{
  "n_layer": 17,
  "d_model": 256,
  "n_experts": 16,
  "experts_per_token": 4,
  "d_expert": 160,
  "d_shared_expert": 0,
  "activation": "silu",
  "moe_layers": [0, 1, 2, 3, 4, 5, 6, 7, 8, 9, 10, 11, 12, 13, 14, 15, 16],
  "router_score": "softmax",
  "normalize_top_k": false,
  "routed_scale": 1.07,
  "balance_loss": 0.00227,
  "balance_bias": true,
  "router_z_loss": 0.001,
  "n_groups": 4,
  "groups_per_token": 2,
  "init_std_router": 0.0338,
  "lr_router": 0.00232,
  "n_head": 4,
  "n_kv_head": 1,
  "head_dim": 64,
  "vocab_size": 8192,
  "norm": "rmsnorm",
  "norm_place": "pre",
  "norm_eps": 1e-06,
  "positions": "rope",
  "rope_base": 4930.0,
  "rope_fraction": 1.0,
  "qk_norm": true,
  "attn_scale": 0.125,
  "tie_embeddings": true,
  "parallel_block": false,
  "init": "uniform",
  "init_std_qkv": 0.0582,
  "init_std_o": 0.0582,
  "init_std_up": 0.0582,
  "init_std_down": 0.0,
  "optimizer": "soap_variant",
  "lr": 0.00714,
  "beta1": 0.95,
  "beta2": 0.99,
  "weight_decay": 0.042,
  "lr_head": 0.00932,
  "warmup_steps": 52,
  "schedule": "wsd",
  "decay_fraction": 1.0,
  "decay_shape": "linear",
  "final_lr_fraction": 0.1,
  "batch_tokens": 65536,
  "seq_len": 512,
  "doc_mask": true,
  "train_tokens": 236900000,
  "steps": 3615,
  "dataset": "wikipedia_en"
}
Below are experts of layer 6 (counted from 0) of a mixture-of-experts language model. Rows are named router (the router's row for the expert), up (a neuron's input weights, with its number) and show model dimensions 0-255. Each number is 50 + 12 x the weight over its row's rms, rounded and kept within 0 to 99.
After each expert's rows: "comes after" lists some tokens at least twice as common just before its tokens as in all text; "mostly gets" lists some tokens that are sent to it at least half of the time. This comes from a sample of Wikipedia text that the model never trained on. Tokens count by the router's weight.

# expert 5
router:52 63 53 47 28 36 55 64 26 35 53 51 61 43 58 38 54 59 48 46 26 63 50 57 66 51 27 45 54 69 60 32 37 64 69 42 45 57 48 41 49 45 44 46 53 39 51 63 50 48 41 31 55 56 55 18 49 37 61 58 39 66 35 65 37 42 31 44 58 38 46 46 47 59 18 71 66 48 47 57 48 34 25 51 61 85 38 34 50 39 38 61 51 24 47 51 46 62 53 47 42 40 52 45 44 54 42 37 35 37 58 24 40 27 48 58 51 63 58 34 49 41 33 37 65 35 57 38 63 36 53 63 53 61 36 37 54 43 59 46 41 40 48 37 44 58 55 67 46 49 58 55 60 52 70 52 50 60 53 49 52 34 55 60 62 48 48 67 25 69 37 34 43 44 32 32 53 57 40 38 37 54 70 51 74 39 54 42 50 68 40 58 40 41 50 49 42 55 34 55 12 57 66 63 45 71 35 49 53 55 61 16 50 53 33 49 52 59 28 52 52 38 41 34 60 35 53 48 57 51 69 35 37 63 58 63 68 48 39 44 44 44 43 46 41 64 42 51 33 68 55 40 59 70 43 57
up0:56 35 51 65 49 35 53 70 36 53 29 64 41 42 38 43 52 38 83 53 46 53 60 42 63 28 64 55 47 61 60 37 45 51 52 48 35 36 71 52 40 43 60 51 42 57 58 55 35 45 52 53 40 49 69 80 53 48 56 52 59 48 41 65 55 64 57 39 42 49 34 30 45 46 40 54 22 62 32 92 39 54 51 38 60 40 19 43 50 21 49 33 39 49 52 51 52 59 45 59 57 58 41 51 31 40 34 60 49 56 46 29 59 47 42 55 53 54 32 49 64 72 55 62 57 40 34 33 28 51 28 49 34 51 59 39 62 46 63 54 54 48 47 47 46 51 42 22 68 63 57 49 67 65 56 63 32 41 41 50 28 36 59 46 53 51 42 74 58 44 56 39 51 24 57 27 12 56 58 60 55 36 58 23 54 35 36 46 61 62 57 35 42 56 42 51 61 57 60 48 49 58 64 52 69 59 47 40 56 45 54 62 54 82 62 62 61 37 50 54 46 41 49 44 28 38 51 36 48 48 59 39 49 49 43 63 80 38 64 64 54 41 37 50 48 56 51 50 46 58 59 52 61 59 43 41
up1:52 57 50 46 47 60 51 66 70 36 45 31 49 41 56 47 55 67 54 45 54 64 39 48 41 42 51 51 62 26 51 22 53 62 58 54 40 53 35 42 42 60 67 52 52 67 42 28 53 43 52 62 58 57 34 37 45 65 59 55 50 32 39 53 57 36 33 47 38 45 51 56 45 62 65 61 57 67 48 35 67 41 53 50 39 58 52 46 42 35 49 65 80 58 68 44 61 61 72 43 54 46 37 43 55 38 62 42 63 70 38 57 65 76 32 70 58 36 36 45 52 62 42 37 41 69 63 48 40 70 36 42 58 40 37 30 47 40 41 48 36 40 42 48 41 54 34 34 44 80 47 53 73 52 55 62 53 48 60 69 48 49 76 47 47 62 56 84 63 39 56 51 64 46 67 54 40 46 67 42 49 48 41 48 57 56 56 38 38 52 64 65 37 31 43 54 34 37 52 48 50 54 61 48 53 62 56 54 47 41 40 56 45 49 34 39 56 52 54 40 59 59 37 61 27 67 51 45 68 54 43 65 50 31 85 34 57 43 39 99 70 53 32 50 64 58 41 44 37 49 54 52 44 45 26 43
up2:63 77 41 52 23 60 58 64 62 44 52 55 31 47 73 69 58 52 62 59 36 26 65 49 44 47 65 45 37 36 51 43 72 27 59 66 46 65 43 59 72 61 53 54 55 42 54 56 60 41 48 70 50 59 36 48 58 62 54 58 72 46 47 49 68 49 42 25 55 73 70 46 49 45 65 51 54 56 68 53 90 64 61 46 50 47 38 47 71 52 27 71 33 44 53 45 41 45 35 45 38 48 51 40 51 65 49 60 55 31 47 34 51 61 59 70 39 47 40 58 66 62 37 29 59 54 49 70 27 46 73 66 55 50 49 47 53 63 44 56 48 51 53 48 52 54 48 57 52 57 59 63 33 50 48 51 52 73 51 30 35 58 52 39 45 46 48 57 24 66 49 45 54 47 52 63 70 31 56 59 34 40 54 64 41 57 66 49 42 55 31 41 53 62 50 56 49 42 45 33 47 34 49 55 54 65 37 44 47 38 38 39 48 48 35 33 57 77 66 35 69 48 53 55 48 38 65 62 64 77 42 70 56 53 59 65 78 57 46 51 40 54 25 48 47 68 50 56 47 35 45 39 60 40 26 66
up3:64 42 48 37 39 34 57 38 64 50 29 41 58 48 67 57 38 45 47 27 62 57 34 70 62 47 61 31 53 41 61 69 65 38 64 31 44 29 44 74 40 32 48 60 48 60 51 52 30 31 64 56 53 52 42 34 81 46 30 51 56 30 48 46 66 47 45 64 90 68 53 49 40 67 46 59 44 42 45 52 44 50 60 47 53 66 34 46 59 44 39 58 58 58 76 64 52 64 45 40 57 45 48 30 59 52 53 62 55 38 47 63 34 52 44 79 40 39 37 53 45 58 47 77 23 46 66 43 43 42 80 56 63 46 46 56 67 38 61 50 24 35 41 64 48 40 58 51 54 52 53 54 53 68 65 59 47 53 71 55 58 46 24 64 51 39 42 44 52 50 60 51 34 44 42 41 45 38 59 53 28 29 53 43 53 26 68 51 55 53 62 50 46 55 64 52 67 48 45 37 45 35 83 49 64 70 48 39 54 40 52 42 50 40 33 51 53 53 65 48 43 57 49 43 53 44 63 48 46 27 59 55 67 40 41 59 55 47 55 30 47 63 45 41 52 40 57 59 75 44 63 74 39 42 40 43
comes after: "0", ")", "1", "3", "4", "5"
mostly gets: " |", ")", ";", ");", "\"", "\","

# expert 2
router:48 45 52 42 35 44 49 68 29 55 51 54 46 48 59 59 54 66 43 51 65 50 38 41 68 65 32 33 53 36 40 40 19 39 58 50 36 64 36 64 48 66 62 55 40 67 46 63 53 30 49 39 25 45 70 37 40 52 44 59 48 70 53 63 22 38 28 42 49 49 42 45 50 50 62 70 62 45 59 47 39 46 74 43 70 50 40 36 41 49 50 61 31 43 17 72 48 67 58 42 50 56 38 43 45 31 38 33 39 39 48 53 45 39 46 41 67 40 42 33 34 43 44 69 74 59 62 29 69 64 52 45 50 57 37 40 50 55 55 52 33 50 45 44 64 40 46 51 48 71 45 67 78 38 49 55 32 46 51 41 24 46 56 73 63 64 55 64 39 53 24 56 38 56 39 48 47 57 51 47 31 40 52 42 55 54 44 63 19 56 35 61 29 48 30 46 43 63 54 47 35 49 45 55 50 69 44 47 56 57 33 53 43 56 40 36 47 26 49 53 47 45 42 70 35 42 58 42 58 43 77 30 49 44 67 49 45 27 45 25 48 35 39 44 44 39 44 41 49 54 33 37 48 53 59 52
up0:52 49 51 31 53 43 54 43 42 26 66 57 58 48 42 55 49 37 42 46 45 49 58 53 48 38 45 50 65 35 39 62 54 67 37 36 50 47 67 36 55 56 45 36 15 60 33 35 52 31 58 54 59 45 49 45 23 48 54 69 65 61 78 46 52 29 56 41 38 56 52 43 30 56 54 46 48 47 63 50 51 38 45 67 53 42 69 37 49 56 49 57 47 47 60 64 53 51 51 50 60 76 76 63 72 51 68 48 49 53 50 47 58 49 60 64 36 42 56 51 25 37 27 62 69 62 57 51 41 75 72 61 26 50 53 52 34 43 45 48 60 46 56 76 35 32 50 62 23 79 45 63 81 47 49 32 35 53 37 47 50 40 53 57 40 53 51 48 46 56 60 61 31 55 63 27 58 65 47 80 63 39 55 65 48 31 37 42 44 54 63 45 34 47 35 46 43 26 29 25 43 35 66 48 50 39 35 60 31 56 70 36 40 58 53 49 44 35 39 33 59 44 39 20 41 59 44 61 58 51 60 55 52 71 46 39 36 56 32 59 50 50 45 47 53 58 44 50 44 46 45 48 41 58 67 56
up1:29 52 59 65 63 56 54 37 43 50 64 37 63 73 54 55 34 56 37 43 61 60 67 23 40 52 55 47 45 61 43 55 44 44 55 51 16 43 54 51 52 59 50 58 60 44 61 76 51 44 45 37 56 58 37 44 40 29 50 42 40 38 44 56 51 62 43 50 50 57 49 55 51 63 42 24 41 59 52 69 55 71 56 29 51 50 48 85 48 60 54 77 57 43 47 51 65 42 52 58 33 54 42 37 30 16 58 44 38 50 38 51 40 59 33 54 64 59 47 33 59 38 59 61 48 60 42 42 48 40 46 42 48 50 58 51 47 38 22 61 67 64 33 24 52 58 44 38 47 51 34 33 43 62 46 55 51 18 53 58 37 28 44 70 68 58 55 40 52 50 54 37 39 54 35 45 44 55 52 40 53 62 33 60 49 29 29 63 26 56 61 49 69 58 40 52 68 64 37 44 53 68 43 53 44 61 61 46 61 71 41 64 54 53 42 29 59 31 37 43 45 36 48 54 24 54 42 29 57 31 54 43 47 48 52 40 40 26 39 29 56 51 47 74 40 40 30 52 32 52 38 55 52 32 33 48
up2:49 37 59 43 43 55 39 34 28 55 76 65 59 46 57 45 57 58 43 53 48 42 58 58 31 48 46 38 85 51 40 45 37 51 63 71 45 40 47 56 58 51 32 45 58 55 44 58 51 76 42 54 61 36 78 69 71 47 65 54 53 37 56 37 52 35 68 36 60 81 33 42 51 53 81 61 67 54 47 37 50 75 46 46 55 44 66 55 47 58 20 42 30 38 65 70 55 60 69 46 51 33 57 42 63 57 45 51 59 55 43 64 58 39 51 26 43 36 59 54 41 59 57 39 49 35 53 50 40 41 51 38 55 46 23 56 38 48 66 51 52 76 51 38 48 59 41 55 51 54 48 48 63 44 54 52 39 57 60 39 37 60 75 45 59 51 73 49 26 22 45 63 52 55 39 26 34 34 51 50 37 46 44 31 40 39 48 51 49 43 62 54 47 48 55 62 39 48 53 37 41 36 35 49 61 53 37 53 54 35 63 39 57 61 37 37 53 61 59 47 53 46 36 59 48 33 42 34 45 30 53 30 61 58 73 49 53 60 38 50 55 70 38 44 43 63 68 37 49 44 43 46 46 95 56 62
up3:48 43 55 39 67 34 49 72 43 50 40 72 40 19 40 50 56 46 59 44 50 41 52 36 33 54 45 38 42 63 70 66 31 34 30 61 42 30 34 41 63 58 42 53 54 37 58 28 50 49 48 38 69 37 47 39 58 52 52 79 47 50 32 59 36 46 52 46 47 60 47 32 57 54 63 40 48 17 63 66 74 60 53 57 41 32 28 49 38 60 54 57 72 48 48 35 36 42 59 54 67 68 23 58 39 56 56 59 69 42 53 50 39 41 44 32 53 73 42 53 40 42 34 49 28 31 66 43 28 42 64 43 31 68 55 50 47 42 71 58 41 61 76 29 48 27 52 51 71 45 34 47 66 65 45 65 42 39 58 66 70 47 52 38 52 46 57 63 43 48 42 43 36 53 35 42 45 63 57 53 34 47 47 36 50 29 32 38 49 59 43 70 72 29 50 44 71 70 35 54 56 61 59 50 51 49 44 42 50 67 52 70 69 44 49 43 43 67 46 45 46 58 55 35 62 50 48 42 48 58 42 44 30 64 41 54 61 52 38 45 64 55 47 62 48 43 53 65 55 36 42 60 48 63 59 43
comes after: " |", "2", "|", ";", " he", " –"
mostly gets: " under", " new", " won", " use", " dis", " her"

# expert 0
router:40 49 48 54 28 43 37 62 48 51 77 50 76 40 62 56 51 64 68 40 43 42 48 43 37 40 30 40 55 44 54 43 57 50 64 44 41 63 73 48 40 32 50 41 47 51 51 72 65 45 48 58 57 68 35 29 37 50 56 64 51 38 52 49 59 52 58 37 69 52 46 44 49 34 60 48 47 32 57 45 63 60 49 47 64 45 44 27 39 35 45 22 47 60 61 48 63 50 54 62 62 58 43 73 36 32 36 60 54 57 54 77 34 41 34 39 67 34 27 50 26 40 63 60 82 40 59 39 54 55 61 51 44 49 55 47 47 53 52 35 45 75 40 57 55 33 53 59 44 40 36 45 55 53 43 41 45 42 55 39 49 45 64 54 59 50 41 44 47 40 43 34 45 35 57 24 76 75 52 42 65 61 58 59 60 44 56 47 51 29 36 57 49 46 22 41 23 58 47 50 44 38 55 52 57 57 70 84 55 66 40 43 43 48 54 46 38 27 53 81 36 61 53 61 71 47 51 61 60 43 54 47 24 22 66 64 44 46 27 62 56 47 53 50 67 69 51 58 52 63 51 51 69 48 46 56
up0:76 41 64 54 44 61 68 55 40 42 54 55 26 52 45 50 41 72 47 43 60 44 39 54 68 48 49 62 40 50 61 46 70 59 54 41 30 32 35 39 41 49 35 56 49 53 60 49 56 38 63 46 74 53 49 54 70 45 22 46 48 49 42 52 43 29 52 36 59 37 67 34 32 46 45 44 49 50 27 51 27 56 64 67 47 48 57 38 50 30 46 67 36 50 83 51 61 49 48 45 54 58 33 40 75 53 44 56 53 43 63 49 55 53 51 72 52 59 54 37 26 32 38 45 44 44 45 56 53 43 49 52 42 32 62 48 44 46 67 52 26 56 50 25 57 36 49 47 62 51 87 43 57 68 59 37 39 63 22 45 62 40 62 50 54 57 66 57 37 47 55 58 61 59 61 41 82 50 37 41 48 27 66 31 53 44 49 60 58 74 42 55 51 72 48 44 46 50 59 42 57 55 52 42 50 62 43 31 58 66 48 58 48 41 38 38 60 51 49 60 47 51 40 66 53 47 48 67 67 45 45 49 61 42 44 67 72 82 47 72 69 65 47 75 57 41 61 76 57 32 50 54 58 33 42 45
up1:35 38 52 68 64 53 61 48 50 48 51 70 40 71 55 54 54 53 49 48 71 64 42 34 38 59 73 50 52 25 44 59 63 44 32 32 44 85 64 56 24 52 48 54 56 78 43 59 33 55 61 69 61 64 51 32 41 32 47 66 43 70 60 55 49 73 44 31 60 43 43 38 28 46 46 59 49 35 47 45 62 61 61 57 39 40 45 49 40 52 34 61 62 43 73 48 38 45 63 63 59 43 44 47 43 36 47 31 67 50 25 36 65 46 39 48 31 42 43 36 47 65 39 40 49 43 52 51 31 55 48 55 49 52 51 48 63 64 55 69 21 62 44 55 17 51 52 73 54 55 50 42 60 60 29 59 48 39 47 44 38 52 54 52 63 65 57 53 51 56 59 32 42 62 75 58 61 52 43 41 58 51 31 60 50 43 41 51 51 57 48 32 39 45 44 56 54 54 65 40 35 51 53 36 73 64 52 70 60 51 52 52 50 53 25 38 53 49 54 50 74 51 47 29 57 27 34 38 49 65 48 58 35 68 23 50 66 54 47 68 67 19 47 36 65 67 40 43 45 48 43 47 34 56 44 49
up2:32 45 36 44 45 61 60 64 33 74 49 39 74 32 59 51 68 61 38 47 48 69 67 42 37 40 56 57 47 59 57 41 48 48 71 48 48 38 47 45 37 23 19 50 44 47 39 78 58 36 81 53 57 53 57 68 38 30 42 72 60 63 53 66 50 50 59 48 39 65 45 38 33 44 61 54 45 49 39 44 38 70 55 58 45 58 54 47 56 35 64 38 41 57 64 36 46 40 46 51 68 90 21 41 60 45 48 53 34 52 40 41 47 37 50 58 44 31 60 42 73 34 60 65 54 42 58 60 71 65 53 44 39 33 56 63 51 58 36 57 41 53 50 54 44 54 47 55 54 40 46 65 50 56 39 40 46 57 36 52 46 53 77 47 67 37 53 47 45 51 59 26 66 54 58 36 51 55 55 56 40 71 32 40 43 63 63 53 54 46 65 56 44 38 44 52 61 64 39 42 71 55 68 32 66 61 43 45 47 37 54 58 77 58 41 66 56 45 35 59 58 55 68 64 76 33 36 48 39 59 64 63 61 59 62 61 67 31 47 34 52 37 32 47 43 44 55 28 56 44 52 49 45 62 35 63
up3:25 39 39 23 69 45 63 45 72 46 46 50 50 41 65 49 49 53 55 44 60 59 61 48 37 50 62 54 69 53 63 51 33 58 44 63 50 37 63 81 58 62 54 68 46 55 56 44 57 50 51 53 52 61 50 33 50 46 61 36 40 35 49 56 56 44 64 38 45 72 47 34 70 46 56 38 78 76 35 67 16 34 33 23 54 63 61 41 72 35 30 34 54 45 58 51 57 67 48 48 49 61 74 64 64 47 46 58 55 35 68 49 30 49 51 70 40 56 64 43 60 43 25 77 38 41 51 39 51 27 72 63 43 54 33 64 42 56 36 45 63 45 48 58 50 59 50 48 31 76 58 54 60 61 40 59 58 43 45 52 50 47 56 55 60 35 54 46 39 55 74 50 59 36 53 36 66 26 68 50 37 41 49 72 49 43 56 48 53 59 52 36 49 56 45 52 55 55 44 41 57 23 47 45 44 55 31 40 35 45 50 41 34 63 61 37 45 42 43 42 30 44 36 36 47 60 46 46 46 50 48 44 63 46 52 44 35 71 48 41 33 71 45 49 58 42 63 74 64 60 65 47 44 68 39 65
comes after: "\n", " |", ".", ")", "==", " ="
mostly gets: "\n", " \"", "==", "'", "===", " It"

# expert 10
router:50 61 54 39 55 44 48 70 50 46 49 27 57 52 47 55 56 62 72 59 51 50 67 51 66 54 40 53 51 60 47 43 60 52 72 47 37 53 50 47 50 45 38 88 30 38 45 43 53 08 62 48 43 55 58 39 37 54 44 38 52 52 50 55 70 45 59 38 50 34 37 48 49 38 44 69 39 47 75 55 36 38 48 57 63 56 70 54 40 53 54 52 41 17 45 67 52 51 50 37 49 50 32 45 40 56 57 48 40 39 53 34 44 33 68 50 66 59 60 48 44 54 39 57 79 62 57 42 71 71 59 51 36 42 35 49 46 42 58 47 33 50 38 56 41 52 55 78 66 74 12 51 54 61 20 53 39 64 44 52 27 39 45 72 64 58 55 51 34 61 35 21 61 40 44 55 45 61 28 75 38 40 36 61 42 55 65 50 36 47 46 49 38 45 53 64 62 54 36 56 66 39 57 38 53 54 65 49 51 57 48 45 38 57 55 37 52 61 47 61 42 44 34 77 57 24 35 48 58 65 66 40 30 30 58 63 58 41 41 44 44 55 49 54 75 42 48 59 45 57 60 56 55 52 58 59
up0:45 46 50 50 60 60 64 66 64 43 47 56 51 60 26 61 40 64 46 55 48 48 63 40 59 48 44 70 70 44 42 40 39 39 57 44 46 34 43 73 33 49 55 64 31 49 46 52 70 41 43 53 50 56 53 30 41 42 38 43 40 38 54 54 51 45 63 23 37 62 59 39 75 45 34 64 52 51 46 46 76 40 56 62 36 33 55 35 56 36 32 54 35 57 60 41 53 81 29 42 55 37 47 46 65 43 57 49 67 37 70 40 48 27 49 55 63 47 55 62 49 63 31 33 61 43 34 73 61 69 34 38 39 55 47 51 40 53 57 52 42 63 31 67 40 62 32 61 50 59 75 56 65 54 32 55 44 67 37 42 50 51 35 51 56 38 78 74 29 41 37 33 44 68 40 47 41 55 51 69 67 48 52 59 67 42 62 56 54 66 52 33 32 46 49 64 52 36 41 60 50 33 38 52 47 41 50 53 44 44 54 38 72 77 82 49 69 38 54 71 46 34 49 71 57 50 55 47 57 83 49 59 49 53 43 40 52 38 52 52 44 41 31 57 53 36 61 50 39 55 70 56 50 43 51 56
up1:55 70 53 44 58 49 60 34 38 55 55 48 33 24 48 33 54 62 43 46 33 29 60 38 59 51 53 53 64 44 51 47 39 63 37 49 46 63 72 75 52 43 50 64 50 28 58 35 44 56 58 49 44 48 61 56 22 30 43 68 58 50 64 55 50 46 57 64 43 45 42 62 48 27 42 62 71 69 37 55 42 54 59 55 61 34 57 53 51 44 46 67 34 45 49 54 69 68 46 46 41 27 37 63 49 35 51 52 43 28 55 60 33 72 50 48 35 37 39 54 46 38 35 38 45 43 58 53 34 34 61 54 58 45 44 47 27 45 20 65 45 42 47 59 61 40 57 26 54 57 39 55 39 36 37 49 35 52 38 28 41 52 50 35 45 51 61 46 49 43 42 48 57 60 72 45 45 51 26 65 57 56 35 59 59 51 45 49 53 83 51 56 55 59 51 34 57 48 52 55 44 29 63 44 41 67 71 66 66 40 42 45 34 55 47 46 51 33 35 65 44 54 72 55 41 42 82 62 37 41 21 67 47 69 69 49 56 30 43 63 64 43 39 48 72 32 52 56 40 46 54 48 46 81 69 68
up2:37 62 56 52 45 52 58 61 52 60 53 48 47 62 48 57 51 89 59 55 61 46 42 50 61 53 45 38 45 58 57 39 33 42 41 47 48 47 40 68 52 52 43 42 53 58 52 45 46 36 41 38 43 55 69 76 50 58 62 48 26 58 42 41 68 64 42 48 26 44 56 46 44 57 28 60 30 87 48 62 38 47 34 52 38 32 41 54 61 67 37 48 48 43 33 40 37 51 50 63 35 43 41 80 67 50 46 58 43 62 49 43 40 39 37 51 56 57 51 55 50 25 27 42 41 63 54 77 56 49 49 51 58 37 33 35 38 44 51 67 60 46 49 34 63 46 65 57 44 31 68 36 50 45 27 60 51 66 42 47 43 54 67 43 61 77 61 64 42 36 58 29 36 48 42 62 49 58 70 50 12 67 44 47 31 38 47 18 44 62 45 53 62 45 68 60 66 44 30 38 42 47 51 34 44 48 46 61 57 50 58 63 47 80 48 42 50 67 46 49 31 52 56 59 57 68 54 32 47 32 44 70 40 60 42 65 38 32 59 64 44 27 51 56 41 46 51 31 42 55 69 52 52 40 60 50
up3:71 46 52 47 55 60 41 37 55 44 57 49 45 41 40 43 47 39 46 57 51 71 39 66 53 47 60 52 69 50 68 39 79 33 47 55 55 39 66 42 47 64 58 76 42 51 39 44 68 45 72 45 46 49 32 61 60 52 48 51 39 55 65 62 67 56 56 54 43 74 52 39 53 55 57 44 45 61 55 51 29 43 53 60 48 53 57 30 48 28 45 40 66 61 64 44 56 20 61 43 50 53 38 52 30 47 50 54 61 66 78 49 48 39 74 37 44 38 66 33 50 67 37 55 57 46 65 45 53 62 70 47 50 35 73 56 49 37 47 51 70 61 52 64 21 60 63 58 63 53 41 64 55 54 28 52 49 72 50 49 38 35 63 48 41 49 51 67 63 52 70 39 51 50 67 62 55 46 20 44 46 37 45 46 59 35 42 47 56 44 53 46 33 38 36 55 63 33 53 44 43 56 45 65 32 45 67 57 28 35 52 15 57 52 50 24 51 64 49 68 52 57 56 38 60 13 46 53 46 45 62 57 25 51 51 49 29 57 51 44 43 43 71 61 50 72 56 54 68 63 52 54 54 16 52 47
comes after: " the", " of", " in", " for", " with", " a"
mostly gets: " the", " The", " his", "The", " first", " this"

# expert 14
router:41 48 54 36 29 64 28 66 49 54 53 36 53 49 64 55 58 50 53 19 50 37 35 43 48 63 58 53 56 42 53 57 62 51 52 40 19 52 54 69 66 62 50 67 47 67 39 69 21 53 52 52 11 50 54 52 51 39 69 67 50 55 50 54 42 46 45 54 57 44 47 61 30 47 28 53 58 61 55 42 56 38 52 55 38 49 40 32 48 33 39 33 51 47 34 54 40 55 77 38 52 24 39 82 58 70 56 51 53 36 46 55 43 44 42 53 59 59 58 54 39 51 38 59 26 32 33 61 46 50 52 38 46 23 44 41 55 35 48 55 47 59 38 54 49 57 32 41 53 50 40 68 69 45 55 64 39 56 59 44 44 51 51 42 42 44 59 53 61 45 38 32 60 24 43 47 53 77 46 44 42 57 55 49 52 24 67 37 46 41 09 59 35 56 52 62 62 51 52 28 43 44 41 46 35 71 39 43 43 47 51 30 34 50 28 31 31 56 55 71 40 41 51 45 59 38 54 52 44 45 53 35 50 47 34 50 55 30 34 19 57 40 49 46 52 52 41 60 68 57 34 36 35 57 34 45
up0:76 60 47 52 40 27 32 75 48 55 34 64 36 40 70 48 46 54 44 43 26 50 44 58 51 51 40 52 46 42 48 52 61 51 55 36 41 48 48 55 28 61 60 48 34 51 48 34 21 40 52 70 31 42 53 31 69 32 39 50 61 60 44 55 38 78 43 64 36 48 36 51 58 40 73 57 34 49 47 41 55 62 73 59 66 60 60 47 52 61 36 60 69 43 58 43 61 53 53 58 35 55 44 29 48 72 43 50 55 29 24 52 52 47 60 59 30 63 41 43 62 35 64 59 34 60 50 46 57 60 41 49 51 43 50 43 55 50 18 37 46 49 34 53 40 70 63 44 64 64 62 45 47 61 48 74 36 41 48 54 35 51 45 45 56 42 08 63 68 22 23 60 49 35 53 51 28 48 55 57 52 43 58 48 51 43 56 62 49 53 64 51 61 39 63 46 54 49 20 58 31 58 47 49 49 41 40 61 54 40 48 40 41 47 54 53 50 46 42 77 64 62 57 65 50 64 55 26 54 54 63 53 50 83 60 27 44 74 34 45 50 42 54 39 62 45 57 50 57 41 52 44 50 43 43 62
up1:41 63 49 50 59 41 42 59 57 73 48 39 78 33 58 46 73 63 63 40 57 54 43 42 46 52 61 59 58 51 37 49 42 57 60 42 60 42 55 60 41 35 46 56 63 49 54 53 47 54 52 69 47 59 72 49 34 48 57 40 69 63 32 61 56 40 52 50 57 50 66 44 47 43 63 38 57 23 54 69 63 32 26 41 61 44 47 47 47 45 44 37 58 34 59 42 42 46 57 49 20 52 35 37 85 47 59 44 59 45 54 70 30 70 32 66 64 56 50 65 35 53 36 61 59 41 49 48 56 45 66 45 55 31 62 25 40 55 48 35 57 71 58 58 56 69 65 60 36 43 58 66 62 43 34 51 23 55 60 30 63 37 59 56 31 86 78 25 40 41 52 64 70 31 38 29 62 49 36 40 43 57 55 65 37 58 46 32 55 56 47 64 59 51 47 45 55 50 49 44 53 43 69 54 45 60 47 33 61 45 56 52 69 63 27 44 50 37 64 48 33 37 36 44 39 57 33 52 54 46 49 27 49 56 53 36 49 44 39 39 51 47 30 40 57 43 37 54 50 33 50 60 46 36 80 56
up2:50 43 77 59 42 43 53 50 52 55 55 43 77 42 75 76 54 40 48 61 44 39 36 61 58 57 46 69 47 30 51 52 52 56 45 71 70 40 48 55 53 46 53 67 62 63 52 47 35 77 39 50 38 54 46 45 25 39 37 49 49 55 53 39 60 69 32 44 51 52 51 41 36 46 55 31 48 63 59 44 69 51 51 58 29 46 46 55 62 43 52 47 45 70 53 49 45 53 44 44 61 26 35 64 71 45 17 58 67 26 36 28 52 24 35 38 41 58 42 57 60 65 59 48 49 57 44 57 32 50 54 46 28 67 51 62 62 35 35 63 51 38 36 87 58 42 57 36 66 26 73 47 48 60 52 70 59 62 25 29 24 34 34 42 51 48 40 53 37 47 39 69 50 47 66 48 63 72 52 57 41 75 53 64 51 53 49 56 66 38 55 46 51 62 57 69 58 31 46 39 40 37 50 50 54 43 63 67 64 38 55 58 34 44 60 44 45 47 55 66 41 44 37 53 56 40 63 46 49 57 41 36 37 65 53 59 50 31 55 48 66 56 54 49 35 56 68 32 65 38 51 56 60 63 46 49
up3:58 48 48 48 57 50 29 44 40 47 62 53 62 56 48 43 57 71 52 68 40 48 61 77 52 53 47 58 49 30 48 31 52 58 34 69 48 41 42 52 37 56 41 53 47 47 65 53 20 46 70 31 54 45 47 55 28 56 50 33 52 58 59 49 40 43 61 51 39 56 49 39 34 33 47 38 69 58 64 38 43 45 66 52 62 48 35 48 58 19 33 56 44 39 61 43 27 58 47 38 33 57 50 30 68 61 58 58 57 55 60 73 36 55 41 47 54 57 46 55 61 40 41 68 39 37 39 48 46 35 76 50 53 27 44 60 53 69 50 49 36 63 49 63 61 40 71 57 41 48 53 52 35 45 64 73 67 48 49 73 42 57 44 48 53 58 45 37 27 46 55 62 56 87 44 55 45 42 19 64 64 44 57 60 40 56 39 64 57 62 59 76 61 63 43 60 70 46 42 41 63 35 26 39 34 56 27 38 59 43 48 45 45 39 48 37 42 59 47 62 36 49 65 49 45 34 49 41 54 44 53 59 53 60 40 41 72 53 34 58 52 64 62 79 63 25 43 43 58 33 50 69 38 54 52 79
comes after: " ", "\n", "-", " re", "–", " c"
mostly gets: " re", " con", " de", " p", " can", " un"